python train.py --n_layer=8 --d_model=192 --n_experts=96 --experts_per_token=8 --d_expert=32 --d_shared_expert=64 --activation="geglu" --moe_layers=[0, 1, 2, 3, 4, 5, 6, 7] --router_score="sigmoid" --normalize_top_k=true --routed_scale=2.5 --balance_loss=0.000381 --balance_bias=true --shared_expert_gate=true --init_std_router=0.0348 --lr_router=0.000748 --n_head=6 --n_kv_head=6 --head_dim=32 --vocab_size=2048 --norm="rmsnorm" --norm_place="peri" --norm_eps=1e-05 --positions="rope" --rope_base=10000.0 --rope_fraction=1.0 --qk_norm=false --attn_scale=0.177 --tie_embeddings=true --parallel_block=false --extras=["capped logits"] --init="trunc" --init_std_qkv=0.0368 --init_std_o=0.0092 --init_std_up=0.0368 --init_std_down=0.00564 --optimizer="adamw" --lr=0.00207 --beta1=0.95 --beta2=0.99 --weight_decay=0.26 --lr_head=0.00822 --grad_clip=1.0 --warmup_steps=285 --schedule="wsd" --decay_fraction=0.834 --decay_shape="pow" --final_lr_fraction=0.1 --batch_tokens=65536 --seq_len=512 --doc_mask=true --train_tokens=261400000 --steps=3989 --dataset="wikipedia_en"
Below are experts of layer 2 (counted from 0) of a mixture-of-experts language model. Rows are named router (the router's row for the expert), down (a neuron's output weights, with its number) and show model dimensions 96-143. Each number is 500 + 40 x the weight over its row's rms, rounded and kept within 0 to 999. Numbers have three digits each.
After each expert's rows: "comes before" lists some tokens at least twice as common just after its tokens as in all text. This comes from a sample of Wikipedia text that the model never trained on. Tokens count by the router's weight.

# expert 63
router:535549530533557425496509440521556514483456488477481570555424501442490490535474564562530467473498484456488447529551553542513469531450478577548438
down0:411554459517569429425490515551497432556471513558462469479522510481502476453520484566591540556462481498426525457480479519489521503471503499430409
down1:498495454514513491508412508450518569624530439419458435551521459537486480490564462529516526548433464536514486510507481495419503453434556512611557
down2:554518491473478510491523459490508509489541509468548479587541544460483523367507407491481513500491486465469526563526435502531639528451463492588524
down3:554549440509570492461512470480510511472472494544534521548481490486480482495499493487523555503512550483510449508573507489485622477493525598497523
down4:466544547497488569511570496559437480578507519411531432543495493511551551440531486491502503563472549585515485510469550439518490501502542450426460
down5:526451473515515536517463509518468510476488468532461442441499493510507513551501505460503491524542497530491515497518499588486475479506553450465443
down6:494489508519417524513540523474634493515493496526434503484436469499519477459541527491602519511548430442464500506508471509528517485489527449491456
down7:502472473518514487588382515463537497476473465523463496490592502519535514499469517441492442496402483489494538503546499552456515519513500477506460
down8:620453434448457511568571506471515504549555506468473522520564498486504501550565479468511552454537490501466575478501500483422514504570514462480583
down9:440507447516532471482547522510492516422537537483491523492480493521569517574510512522546472494522496483489433470493448479540516464497525443429490
down10:517526522483522493515542464535476518564453499545482553491556486548543583500503503443571477499576493552566525457465506499442540572501557567477461
down11:484504512452445482494471504471453461450452573535433414479443569433479476504500465577437466544582497504505413527470495489578397452506489520433435
down12:583521512469540542518503493479466501508516529487530455494514441435488487488510465525490512413584521544557490478492485482611472501514482488506471
down13:583509497486532538554586486489531537494565484512463480491527553487492536486525560421482493438449596509520523515513486473494486513542475452534499
comes before: "1", "9", "2", "0", "-", "8"

# expert 62
router:563557499568508416393464414490514497567446490442474526515556527427484522540497543561513545474421497561480445507529465505491530561475463532576493
down0:468447558550522519489564491523419509520505468424545481515503478574507526508541557507518421468472444503479562533505514474545592397483553505540497
down1:509534613556512510462558562440504509488554486441571564495481477570485401481413484490536418514486529529483529552554483541494554495447511537504462
down2:492541515475509547499508511478531538492509464448561501409511469543452519501545475495483541508519499460524498541515508509437531500519535464530578
down3:613555510442498421511480456504545417498406465490502436511516567556524538471562526543456461522520579517487526532486502504555547491476484485576456
down4:450539519498505457489549484464536427507574478512565511534538474511490490517593455563523493448479512465560547484447454493487562544449495550490478
down5:471570506505572520503505575495464462527531525526480545448458473481440484452409505497512447517531552533571500501464462581437450535442496543519517
down6:524476501456431454489512523472522489534472460572524466448465548518514506466481537496460519557508606418516467468487580560506481472547523498433483
down7:511540503400541522556500554562481546519509520476495542460588488543554574506477521433519528522576481469566539510570501456487488498511467415465525
down8:555513498505447476552477529498515514510538645506548528466485509539480532480485446473514517539508437470571482520474519501518434501503435500498506
down9:532472540465437512458567505539520609502545480430533498512505479471479462512510467476480510541489523500410478450489465458518540495509515427488458
down10:458524554434466509387435534473439480571522542497487531495480471483512498549430571552506452497386514545478563435534436536495489484453514447516494
down11:414542543465510432491558451498474460488527550476526463451441536488572468486531520529525473453473613489509578601508467520460507497441510461423439
down12:554458445504523527459497448537484512505514424529553487476540471540501452509541509499441518529516587513538489580412572489525490551550550538527473
down13:508481531549512488509490469497556458499457517506542541460517462473484580518468489492493531446495478519501492499557596490514525501445522554477461
comes before: "9", "0", "8", "7", "5", "6"

# expert 54
router:505553520470543459467444371466508529484469511479526495561487568474490534523564478490508506497478515530498531570471494491484466526432536483533494
down0:516500476514573438443419467439521449553521464523447548451532471466429518536521560531515482553497496512460584548453520521507485563472481448537494
down1:471531491512448531485490497495559473524526490492536456430478509492506480545573521497525515515529441520514536562502550502562561473480525466552567
down2:525495489543569488499565557535480495500468492507455519463501422459584540461540546514532546512540497443495428456533516436472477494489441412473584
down3:512551463573488535486480450483517478541502494501542537421502450552434513503447477534448508535495471398470533417526509544480569459465544523391531
down4:449455478573497447482509464495498489477515468434540528479438501551516509541498490525464446539558531539444528463503473529456552418452483544439475
down5:536548473509454481561593462540532484496439515538466422492476476461437497497549546466436442509488430492474458558480504470463464507536437553432501
down6:526498520532539573500546554475514503526612466482529484525484420523513474472496503588533489494526450502495539481524516507533481481451487529489558
down7:516494495482442543520413529544504451562473529510423427490555526437533516533454497440445474469499525522534485470516521534496498560539532522499517
down8:552543496430435538523525444523452494506441465546456521497457519453538493489532530548510522459413523488476526437487471480485517511528518509536480
down9:499453536469460541478540495414450520525489534490464484545514550478494489492490486526468457513482541555517456473547519423539480515513497432475462
down10:523493556517503505502497560493504504536554446465571522471536457601510503469470496509498483527490498516417571488533515472523545484539548547541533
down11:496548539471573516474465510444581511577549510463504537526533445525536505523518509439471517547406541482536521461441382421475519539485452473573544
down12:515470485466552502431569589448513561555503519516468511510451506410506497536437549491492507468501539494485550491476502428518450519581535432486495
down13:481448490485483442548554516529505521499467404543475466499482373486548546530405538505442457464379507509491492517518475519490481486481542491447499
comes before: " |", "0", ".", "–", "5", "6"

# expert 13
router:490447481456439452505504488520489487491494453506543531619460532486484546560509542542495504546467532477568515548473457467476445444485531591546565
down0:494495502494485475482491501549513489533468474516502450496519441449575479466514456496517508427506518539494492581463507501438466484516451578482500
down1:492561512506426496476441498520516467520512475450480513472526549501420483497550583511484492516478529538431498519483439462534546526493471462496478
down2:453474478484468541489520461468502381480566470430454488591513519491487523550533502551511521527438445509492558529532503540566508605519506481549469
down3:520440486528516491487477440507482492480538462498575493557494484493511456527546465498524551400514411465506452507457514425480511513483518541521490
down4:490537477447615450423540483538485506517440483560472542563486483571502480524551523482447490530469511486562552549508526488500466431472468472466473
down5:528490431430538417527459551518501510506490480504516475467404504520614533459537535536526519518512443573490559467547533422558532542514507474536519
down6:502454477492454508496440515490462524413504496504525529399502488526452511489492464462527560567447434502491516538497509533484470561487474507516469
down7:474466486518528508495518536506480506524486467481542495503536455467457517455486488494393543601531508440489453548510522447509452515554545560495505
down8:472483550528561566434456521506620453462474515510548524493500489558457517469530492514542485513501445456528475455504490532488501499444460527571455
down9:527460413473424473532522585483480472525458527513530519484477510594421448524552538463477470549507537560476486485501516491557485511513484496458496
down10:540494492410474510551535508529458550511510482501478557432455518488524504452537486480531518551504476562598488532476487444506449502512519501491520
down11:515459457514502551493479475488514491559429550453486455513479488523500530497485439465449519484529560467556459470548500481593507522531503449524477
down12:563430562468534527472604490513473489411476536452492545480591450508490516506525534464589467481549464498429457562527480531518411533574544513449528
down13:506533521553555557532432451460496527454496466410506570497482463502433492564463498504532482482534470505520432524481552472503517439613572572513536
comes before: " ", "1", "2", "3", "4", " D"

# expert 91
router:495536482479598417490402469465589537503495473513503514519513515428482499539530513507493508457557499549531434455487470412466482582489530558494540
down0:574495510469549482489488477473435511524542480394538456552464454493444511478483532490509463506548496588381527489504556553498545496570423498498521
down1:539558476458430510551495543528559459445471465549528482492569521518474522533454539558505525542525551458468504438502530491553473495473476508501539
down2:468525495506561478501539555469510516485468564499515489607461527480533469518531502564509416396517518539531477430480450519479495460495520585513523
down3:478522426454526462429528460415530493572511377487520467467482440438488408534534536493484473418530584500488417584536498462515487507524511484534531
down4:482486478500495480540603509517520446512492490474508507445576496549542469545533515450501477462521481419404495537495559525467509520500394507567564
down5:540527505511469507564466508565534529553520537471540457551521515532531557443525507481500512558487530590501566491425505535436486480508548512430577
down6:556446493528599488477501470525492466494518507480482465528455492520455487539459524518502482499513546525483503568464406534508457523517504495503481
down7:555448495487442488509489518507536526557439446446526477524455495551523519462520470534446524496543532517504540495493466466528539474489442530424486
down8:473509559529514551476478491458469509481486472550508531515465539601492515473468525479494414523478476477449496503490519508484459497485500534502446
down9:513493518511455490484463535510495500527488475543535495479501415540479514490436450447510491498511485483515488534507440534493487558423494558493429
down10:509494506524504555490453444509467554528516460501423523469491492529546434487577479486506458454561577529490479456521468508451510522432482458547499
down11:443527540595461469514442491418491423498547448450523466502508437552425540485514512569427568478439461524464541536520507544516528477543507541492457
down12:532501531506453458501517586491585475487415483466402471461559522563510526518572540484469546597505483438522495436514450446450502516511543538546556
down13:482541529516455430555523520521526507453492501447568488467478497476528528488539461504450559476457524579534458502501500532517535474483564490501489
comes before: "7", "8", "6", "5", "9", "2"

# expert 56
router:463515489476492438508478520456468483497467522549500412512404561460509507594526488521557612467530444493468559512478445489483522479410456571532512
down0:519500450517498561450488504558455501500488579579560535419546497575514460449472524432477534502484538463430436458496543478464468415567473412488491
down1:422495577470488499493405550523488511541544482428486483518429538485475487490497536459467501495562494503535525476510537465501532472453551468577466
down2:596532442479450543491472526561538503536504490449511487513470500582513498500468544473438483533497502490423515519545585512499556527504491433455521
down3:537504473513482519538356526489459444536589526496496431517467537528520467397514484577512566479486567465505526561508612476516428466486519551538535
down4:462491579463574448504539404519451490466434489544484499525418496488497445444519524483526513531535498477536550497481499483465511484554474512528441
down5:525444504560471536479471490490546490459495470540484492520517522584553485526500599468499473535522460464442520545533491555468417512405438492476504
down6:561463530545481546505523517505561541496481491478525421492477520521484500418537536439490493566553562466496539454554415493519556515453489475429448
down7:540585453442524573507533514474539411510511560464508402475548581537546529442532517476562488530534471532516510550526441477455456566446484522522476
down8:508561529394543451539450504488587503460421509426474548429508507551521477545535454469495591522529446535491491529419486586498505493412455507473478
down9:455491524445498532462475532535522524559532554478523455556529522447557563520529510514544497512525495499483453473468495493493444462515548533542550
down10:443515529476514481543435475510538441596509492469467503471475520489475539481479534480480502541473495556502538535537488494530483497490489505514452
down11:565468521588510463574529451513466521492502408420526517470451509566521463472589495513549499523483502555424477495480383434496452507559506493530428
down12:508488551501483484489489514410504575487443572537443465523479564470531450472566587456506510547464483540498593416521486518510479560458458558539535
down13:500487512496501517395582542557577499503564467498491462485532519490530495490486493500468553485426435600547491450479455497466525468529600557494520
comes before: " ", "\n", "-", "|", " —", " M"

# expert 52
router:469531502560507433500441416547512535473520531487483456533450487420521503583534524520514547569474506490531485580476504475492464562462449531471476
down0:477535490568432545477553439448493469496507568418501516405458564467522553446516470529529441548523509513626466508569489518468549504537507550515502
down1:464394560530476449556441530478498480505499563591510497533466494446489540522439467494473470477562498498526529491551494483522422477504539481527547
down2:483465439476507521538451507456461526422496541506547574543481556529505440496494525564487479525544534485483521481412519576482450464470459451463493
down3:395524514539491525498540539590492515520486524546538550399545476445494494442526486464529477567454432474457462439552427562528480433484522503510491
down4:508527492477499512623510492466435490512583492571457435497570506481520517440535439475531552429549513483527533529493514556470566479497483524523549
down5:417517528559538490489481489444507483486489555509534485563528492527506546614482498521416440526441494524503491467516511520577535513410409528527516
down6:487529525468523488555531522434550440503474509592487519494462488412527475519516557453485522477547510501519472534481540575542516533441482594457497
down7:499483486531498495536586510522485428514568530527474465473499494473579470497509455546509436523497435432538493521518540476444404531496467462470518
down8:504524554517491540413546560526492579534473557509447475491468452427528496476480506483511478473525511436554529510592529503427414510492496494453374
down9:491440427467551493499473523481508458531493523563479530452481472499449598531459456492443432488550502445494540460490453506493495494535492557515445
down10:401420548518519514530517513489565445553565533498425507503433484516459527432434530584527467521519481509540523494455502547473513497518469540470463
down11:540488552484546459515536550514507510505505469522566493507418463523494438526523495512484550491503496549519531498489574501549485504484482545515547
down12:459491541512512542481472465458523477437480495477479488561540454513519513546447517464484550512540458436539481540457486516475476550546466507565502
down13:439533480517556512488464527463404482565457444484485582553541501493516469489466476478432492482535450451527465528461367466456498517466475514515477
comes before: "\n", " ", " The", " In", " He", " It"

# expert 70
router:532506490522529537558487473522527517526470500583472477540465540436513473485479555599511529525466457515487506468444528422498505542456523591571554
down0:536524488483578513452572519535505484517515541505528528486503545491485518420560446459532450442498528473505467419465511483470521527555530478442506
down1:588493473443472478564486494472552565482430497461569525426580584543504582490511511469550479489491520523481510551495504410501454537456486507550550
down2:487540575558479515478521442505459539494535495447555540466441544512502467508546518526558511427534463482498545456534470534386536459545505433493462
down3:486480490500530486460557543434455468538491502492501592491458508521480492449460467473523463444514545436593548507579489511511432502497487546440514
down4:397545422461500454547504592519534530478495519510475552584523532537509545526527526386569553520474465495592523497483632482500535477468545432481519
down5:546536527497576507458563551507511517496461554550558551485551523494511478476480528514498452528503487537445491457489540549432534530499530619503532
down6:549478521483502476525476465493483497445546516533505523491562538597454546474537565513489547530593477525459460512538496521532521493601554512473528
down7:412511442512451538500532541405491545499488472501515541529487542541465544469522537435485584538442472539555546506479532448578500502499495476511448
down8:561471444440436511451457524441493503478509530496503474559535488436524510554526432517484500504461435512502518470489557548537497517562493461442467
down9:439554526499655563492468485443495492467512560523501599519511479386499473528458513541498458469511498490498467476518481544425487527411508548551492
down10:474457542532483520488535511500430549502497492513626427466542534472520510516514536444535377477473528494459472444535454505539545459506508487503477
down11:508526452513579493469527512536515536479490539398482519537549502496435414505545454570484530491530581485433485549458545520583456505569520482469498
down12:475512468476505608488492464519553509465483483557485520621570503484527542497433516519562540492525510532490525427534444500466582412510541476511565
down13:434481555506559464449532460440640502535524500565526504510461516543424408528534515541596537458474498517520522476510514503490451480449514507508491
comes before: " ", ":", " \"", " D", " M", " C"

# expert 44
router:484542525543569491399474502463555574561457498564506448499437484434456524579536487510513546474474487534471434493459442493503481550477476588536549
down0:447573530489527431565453462495424517490538520428502573506469482541472491537506547594532386464431501541512603483494499533511468513493534516548465
down1:460422445525530496533399463447473503614501497490442444549490426553497531505437489499465534541500543507529538535507466534542501452510495463528500
down2:501512479494526531442552510554444555546479504490558472492537474478485575489484517522419514529454499556510495475535487444524522477454488602495474
down3:469489502502544453484518492438478537544513495468473527512426473550510523603496437506557588496440456528461517540547534448465497588560464482566467
down4:476531439495556492483506463511519502481452574464454483558491549489515504510466548499558574498528448492550472493465527558515485501469493596548500
down5:545492534568486561553517461410564533485520455451514455465471408502452540509445467484441494557500559459475456474505545476500563483525568458490469
down6:515521518497504449406522481524508540566471455502463504469522443483482578480452541538492481529483474477434504440516532510515476485488510498526460
down7:497567513537549561558542485491513482458551544541466562486541487545492461571507524530517421504573482518542562496401481558463496511504468489500463
down8:479485459509512445471567479462508615603484512482487486519491448537489488481480575407521472437496505446516498450519518477457522512450482461532459
down9:427485528532548459486547510512446562480508561525529489492605503486531448489474483544522466442459468492523420448525573546525487540467485541517471
down10:453422537495503473439414508446503499477523524531480525472523437611514502561430524528531426476393482538453479490449454496385558489432435518565575
down11:504496575475519544516501535457529551497425573543486538487553511496466438503436527551452514495519535524463536485507459502559506562476571518472582
down12:508429503427544478476554420496442463481471480447494525440465467530517553505511469476626463511426547485471553469563464558531458456491442491527512
down13:530450495444515525426463444536460525460472469515554505491494454492512512519508549405538517520416495446520532476572506425493501522435555472554535
comes before: " |", ".", ",", ")", "0", "8"

# expert 77
router:507472546464547439512469467489494462497500494503553510600449471486482509599490534550475513543481542540520490547487498468516553519494433565557518
down0:521539501494492550506429588547455479579466487540478497497549517431553537479468475529535581531522529490475446469518482450465543443506547538430540
down1:448570513544529503463523521462517513502509539423503541466536514509465461454582495532498437549470477478450575542515582495543543457531493497521414
down2:525479560465533487481585571429462551565428504540563466448524521391538475465522469482493509470497510480535486485524561495497492500505420465453517
down3:471597446520558469447440497491533579457563476543451439452491495480521521491449516526492490416423505480502497478500498536490507528434500504489499
down4:520529529473425484574542539537476447475515553585489532501392515446497534522486478494520477519436504487535569539544569541465480472481456496480500
down5:506489487471481523514466545494575442532533456527508541495541611542466538495574518494519506499542525510509456526459444490435425531459543491467568
down6:482504548534541511461434485484498574455578506473576515489594470529419479416449555562523459508517442553492501472452439453579461480538506504511520
down7:484498516495419521539504523473488499511455500519558380500460532473509487451508494496480489523469545482559532564552517491507520478547418523525411
down8:498511502456548499487464490526491459461494532448550523464439553466432575530498467527479499499467497544578518474543479420540496462551501506470471
down9:516506482506466502496521456575564437580469434482530528435538475500538455535566541499442450526514514475447540466540495525430511545550526485430494
down10:457566511532560511509442559470456543525495570496480562538541495497464497410481599527494483537580562474521463497500450491535485548496498399505477
down11:431484513474351527492498527459540445485506488543427492539525537513453532504457502483551546592489483543533513564564501540524448560527450444492523
down12:503570502446486481540477494520506433538468530423502523556511521466513530497521543502449520482536426452505513562394566460504463496542512558546447
down13:429505424499510546459438496482544580468561497410564500505517499517473559491466550589489489457472469510536455546558520531499566489488447463445470
comes before: "1", "2", "0", " |", "9", "3"

# expert 38
router:481534494524594533477455425494538494519523526528565563559423540381494513518504485561457554477500567539449567481403472491473487526479441520552494
down0:511471614568493506493558520519489509478508485450556450447525529480511411582481522515537455525447495440518522527514511412525543498471464535518414
down1:537484514499459528508486472536481503446493436529460565451493521449532421491549428494493476525516501500520569498518469482519491456383435477470464
down2:474438547469481528486486537448507470507514545496519539513580514470501533545455487468459559531512500454534475522501471541621542549594429442580507
down3:537469483479487499472486576528522539467529517429450432448454524540510513476451514418446439489500511528509543509500483522421558555526463482525465
down4:508464537472526492538464489455523507453415482507575479501458475409482517506467488499502575480554463427448524604581511482496449466492491513524550
down5:519536484546534507413445525508440550532444502515471535484438500548479521479504498497471580463517521453509516505458445476499496444471513471518463
down6:482506467487467468514575445570410573461532478494464571552623490542440485523576485483558449509443474484469497516490505501521491527453395494495388
down7:445504524492535542469519495576507528506533513465525513510429498479506473541457553488449487520515527538535479500481500503495479458466524508476442
down8:505470515458512637431455534527485517506502481511497499477485487443518424459551450526454489506502473510520571457460534487507471449546479480572536
down9:462526454486566466502513483504495510538438526470454448529538538555569567516527440527458457448540512508513510456490447495489465543490475419469486
down10:456493549525488488475444440551432551523550505552513500472439519514466453505466560501462514505568568572507535494480416471496415505518564467487464
down11:457582463468513457482471507429538509414432499492523487443345529466506575534478530465492562508580517538475494510548521497535531506521459583524549
down12:564529474428386511543483551480519510496503548461531518501514521535550445488463502499467543521539571459512539477525393480488526616433494438520440
down13:513500534557535535428538477515489474504510557510463466520510519525504509546512483488466505485535549465476386486499476528524455550543506435411459
comes before: "0", "5", "6", "4", "9", "3"

# expert 61
router:498541490494595503483475499499535534491490489511533493554413509474521471623474487551461474555431461491545493467447483505521513481531462535495494
down0:515457490555565529511408387487468511523548508504502495428548435560497475577481503527529481478421493573557465477390460518463542581503533488434516
down1:510417579522575485510521532541480518437464424396536530543491503468534486475468480559531519515522437538441474493428485567488468471489483498496534
down2:524518539502483524482478486564549544502504483457463498480447488505503400485509439494531528433501420487557564451505499478541485498459502517594478
down3:511450552528505493447424450457525489371559452531512539535528472551541510545516545536523486528503518559491519578410440522536418547446512509505470
down4:595549470484467524586495517490364502495508504427537490494533479536515549517486476536521570494454501503506481497475471476491520480527492500531629
down5:513522518476476526484498480481492528508484532434554549558534505484523509499515564438518501465491490530482455474437510501498591484511502526482589
down6:522480532515484564543452477562518523468496537511540507491462476488522518410468440507493532492487538465481517499523516409554471435564539468499516
down7:500513501541417496486541496498540508467505431492512492467534583500558498509560383508530560520475524560482549495464434518499456514477538448500489
down8:504431535504502472556482590506463443524540531503486420472479501439520541478462443496512449480532490563478575493566464555548440467598452475402500
down9:475485448537528539507467470575512450530506511556523523482510481442486442453467513567565566493481544457521458519523487504467452446453492468493506
down10:498548581467483519457428501496468527517482578459514512524510549552509604468484580497502524491497541529457495519481509493502517512479465526517444
down11:511516492424493524441547473492560594542501506547554499491531443510405549537419496516515519469552501554476443460544442509487550506539499468481519
down12:502533568465485463536458528455455520444493534356446558517565519519551513486466442520572552482491525484410583489424465490507482459483531508453491
down13:446485519510488486464536536492531518537512468510479480487527543508479437458537492494529578577429573461472538506520497495493549458470596543464448
comes before: "-", "\n", " The", "==", "===", "The"

# expert 76
router:456505521548474491455438496569539482526486524463525534553480536477497450598458486513495543507521512557506501537479487431424471533466506545493521
down0:537507520502461526550513467472498539424535485549495516533515517532444603514567580509505443532512439531520547548515478530476458476492589499510448
down1:572477525521429479488510530498479445491442495572480492467471487427484521519434427517495583538486512484474468554560433505468447542467474445462546
down2:439560565543522562498538445544500504504463510506507513433555480532541537493487554444516461474517506545514429531517521576498553458502440459638522
down3:512508573477508527429575409457477500593507472426511515488515519558471510548505478472530531458476551515436471509454566525481483527583524503503554
down4:533587536559475472516491497538460511549532505515451457504531514521537546468488537538573519541452452603482514562516551514625492476510475527503513
down5:519490514489515490448454550502544501527401446507478483544620484504497575504466576496563501526462502471591492464444519472550497395554529511521462
down6:444428569487518472502463486478469484460515458525528500502522467512531545491478544532492470541402499456531471572494451517500481519429484572504542
down7:517439481502458505534544488520483430459486548522432455546564524525462568504514481529502536531490483513512475500569480479566465547567502483509475
down8:525492565467475431490517524474538486420528473477455472608535571504534486478551481520483502566520453520447454516466492522473511452563474463497475
down9:484557529605546551516453540522456506487511540538531556521431412469522508530467480571440483447578374506469460496492566475509486461461520542482574
down10:458441512515539488473507495507512441508484505512540505482505526493523539552531517497533467534432571544541532527514512515482480512509498459472436
down11:443520492528498482454490507539549446473540455439474513478492446494454549495414511549469485471418531565529432476476517494431479442523565422444464
down12:498515452482498505438503501583500549518476499448561517612480518482566478490520529525490551500528554514557556513567527492506501491470506437528421
down13:458528536519490534485495447471484432461499448495485452539497457491473509493519442430447412515568573475484557558487594500519524494478536599522507
comes before: " |", "|", ",", " (", ";", ":"

# expert 67
router:466531483533532452530469470509566534535466516517485515558476543467521442537522512543444554481571489452483439517474488489458518462446478541538539
down0:516482532528498450510481482547571461434549457467486566451542485472497458524458548536490463484513579516515541605511412458497516466530442514537440
down1:506471485516459522520506566519529523433487502468495553468516449488470487593472454495532489488528485513486450450422534549545498454537481499513525
down2:486548534492499518517487521501530565444539515481434569455474484494515469519495518489503446530521468532475456467451493500481529534557594508504469
down3:448508441536542508481520529546518499519448537450534534525399463464460480504468548513477498502508482484519472458464482488527454476479513481477459
down4:419460526482529498547457463445480511486458519480526488482496519561502469473453447487499479544532492525461586548454505508498547539446520485434507
down5:522578531516525514516480451498483524481405539496489559482493459534481566500487544447501484504525538464497459511574460474514457584443542461484506
down6:576533495477556486483503509428452398449494540527510531490573515479435453532484468478538550485469565576480612531524512544522514553484490460535536
down7:483452420481496518511433501596529470485477537446529498468410526575379520465476538588562409524465510504482552477438483536483501526527465517556482
down8:533510442510455489491473482511483432473533466491478462479502448483443471516520513458428519517418535562496540489483510521471458523480527449492481
down9:483535528476499515517466429475517504506446432467525577503573511524551537528544484548566601552479532558485486517479505501556459431537488565555501
down10:538528468458456486455489474473498522485511496475468526506539499480487485576508514517495473424496502490510514533397494529541544427489471511510467
down11:429523510497524554446423517466454509546574515454458553549476472458509490611489478525489544495526470565473447449451517533460458530552488516582525
down12:459474479533553451470524498532494500526495529552522452477503503505465475521510447537472530569499458547536528396474491414605490471505479472492482
down13:473508505529480460559460507522513510500513515605463503530421538528505543477496513456485560504477514485464426491466437539560422459461475529461503
comes before: "-", "|", "\n", "|---|---|---|---", "The", "="

# expert 49
router:511492545531548410497495443430567511499535488498497497578528459376505481545520434548513506504493482535478535439499433475480486484440413512541499
down0:518448507511454466599482444510520529512490470539492523557493551446485572499504479507485500544431567500439450556522449503431543552491597502553571
down1:516528548491479473487549448486498508441531552454584557544556478457510527529514512496551458514548523506430518483517429506556444483537509587458499
down2:529479494543525528464467492491425448513562521572482498448482441499469501489511511530507503462515503424470507508529500477476477470487546544484495
down3:490479531492466547494476510494458464483520469537498435533539510514523413531553501499531481541464463454471555418493405531508559472425520440539482
down4:456512483488497444527486467588493498522514483500567492410478537563425551505483510510479471522477489521436522519482543447484532418579457498502459
down5:509495424559598508464507437468488514523489488557495488560538503480481598446460529576463543528496487518452532523493481533495495457608559559590486
down6:453494429476486536494491470455447495452516454463553487527549504541537426469425541539476533478516496547522534460516497554539529522565566471510469
down7:523473547528532531461561499522527553480504501516476511450529487509514469451474560496580554539415495485489480532523573484500532456596547402482523
down8:446396459493508526544462490532537547469510508478506558530433506458455451422498534481413529554540544484467608479468497573496506474528449507560485
down9:492530512478495513520551436490530474512439475510421508513517495520523518472516472518552508446518548468489428488544498485494509484569438517464519
down10:472509491527511465563500488472475529458454488510526507539517515509557487443493442536456507524495512462441495581463452494489452453494390543532508
down11:464452493540405475579475507458531484475569550476462380427441559523427561393462537495487503500482477454502527508503524499426494500454404501415532
down12:521493495478468551542485498437482506461538427667520516581483528495481492502493561601577481537533506475485551467535494528571505442415503470492508
down13:493519515480487511544545545487514474514496472529512488564571463502446482447433495491503481457521520432525492560450548519482468450483475574464546
comes before: "1", "2", "0", "9", "8", " to"

# expert 83
router:512498474521482434531533493512487573468482533466562511562474563430445486582515529512447539568542410536490521496420469487421500530415499476519487
down0:559477581470466529535549496530497511541468512526413496523439482516549569477432542513480487469471452493498452499497496461545552409476499571488513
down1:488506459492483456464531543472495534558526573542504430529591472494512603488518493483442540550496490502444497506484483532483512491553469543446479
down2:437509493475549512447490538549495545496473495531446506510536553477475489497429500507488490415506530433573446590514476443527528530536489510512491
down3:528509451472535549494586522508461551574484487488476446520471544445446561495471513471417515466547593456521450497499551563504459528564492399516467
down4:525522491540481585519537514545507491554500484404488461563480530492422542460492556537489435536516491513486494506511477536480498504507534500461457
down5:437403488525514484524478464463510495465492553599548511585445549410485540509562541494475450557520524569515502494466489510511572490463428461488447
down6:475558450539524521462473520518426465506565551526538541482449601455517568490476438570438464559484483527513443514449425501528483568495449498473502
down7:554513524548536440553460554486508509529436509445545458524523547483499553513560447536519534563459451561459482512611494480524529482516495527499507
down8:513528493467520465522564525511457548503447478555504405483559478518516464464423540478513496488519522407521498503488505573552459540516481520434501
down9:506549486541519523507545541498476505510436440513454492533482531514448549513476511529508518467497499459524552552540496474475476515568460546536475
down10:458460453461559582475509546485532559525544482489556475567459517514470479471452447539436511516497528539464480481514527589475468513452532519489544
down11:486521449455423488513471447550531423466523447497517467485519494520482566566570429516499515510515509518483547538532482479549451450499493494603491
down12:588480483481492581488475444564546510568451485427504441579433486500428486543548511529500518469473547470556458480541491494534519498526526512508446
down13:477484540420421458484557527505546441525548466494562568514496431501457500539423497530530452506507515506464467524497517451564505492508518521448494
comes before: " the", " a", " by", " to", " his", " in"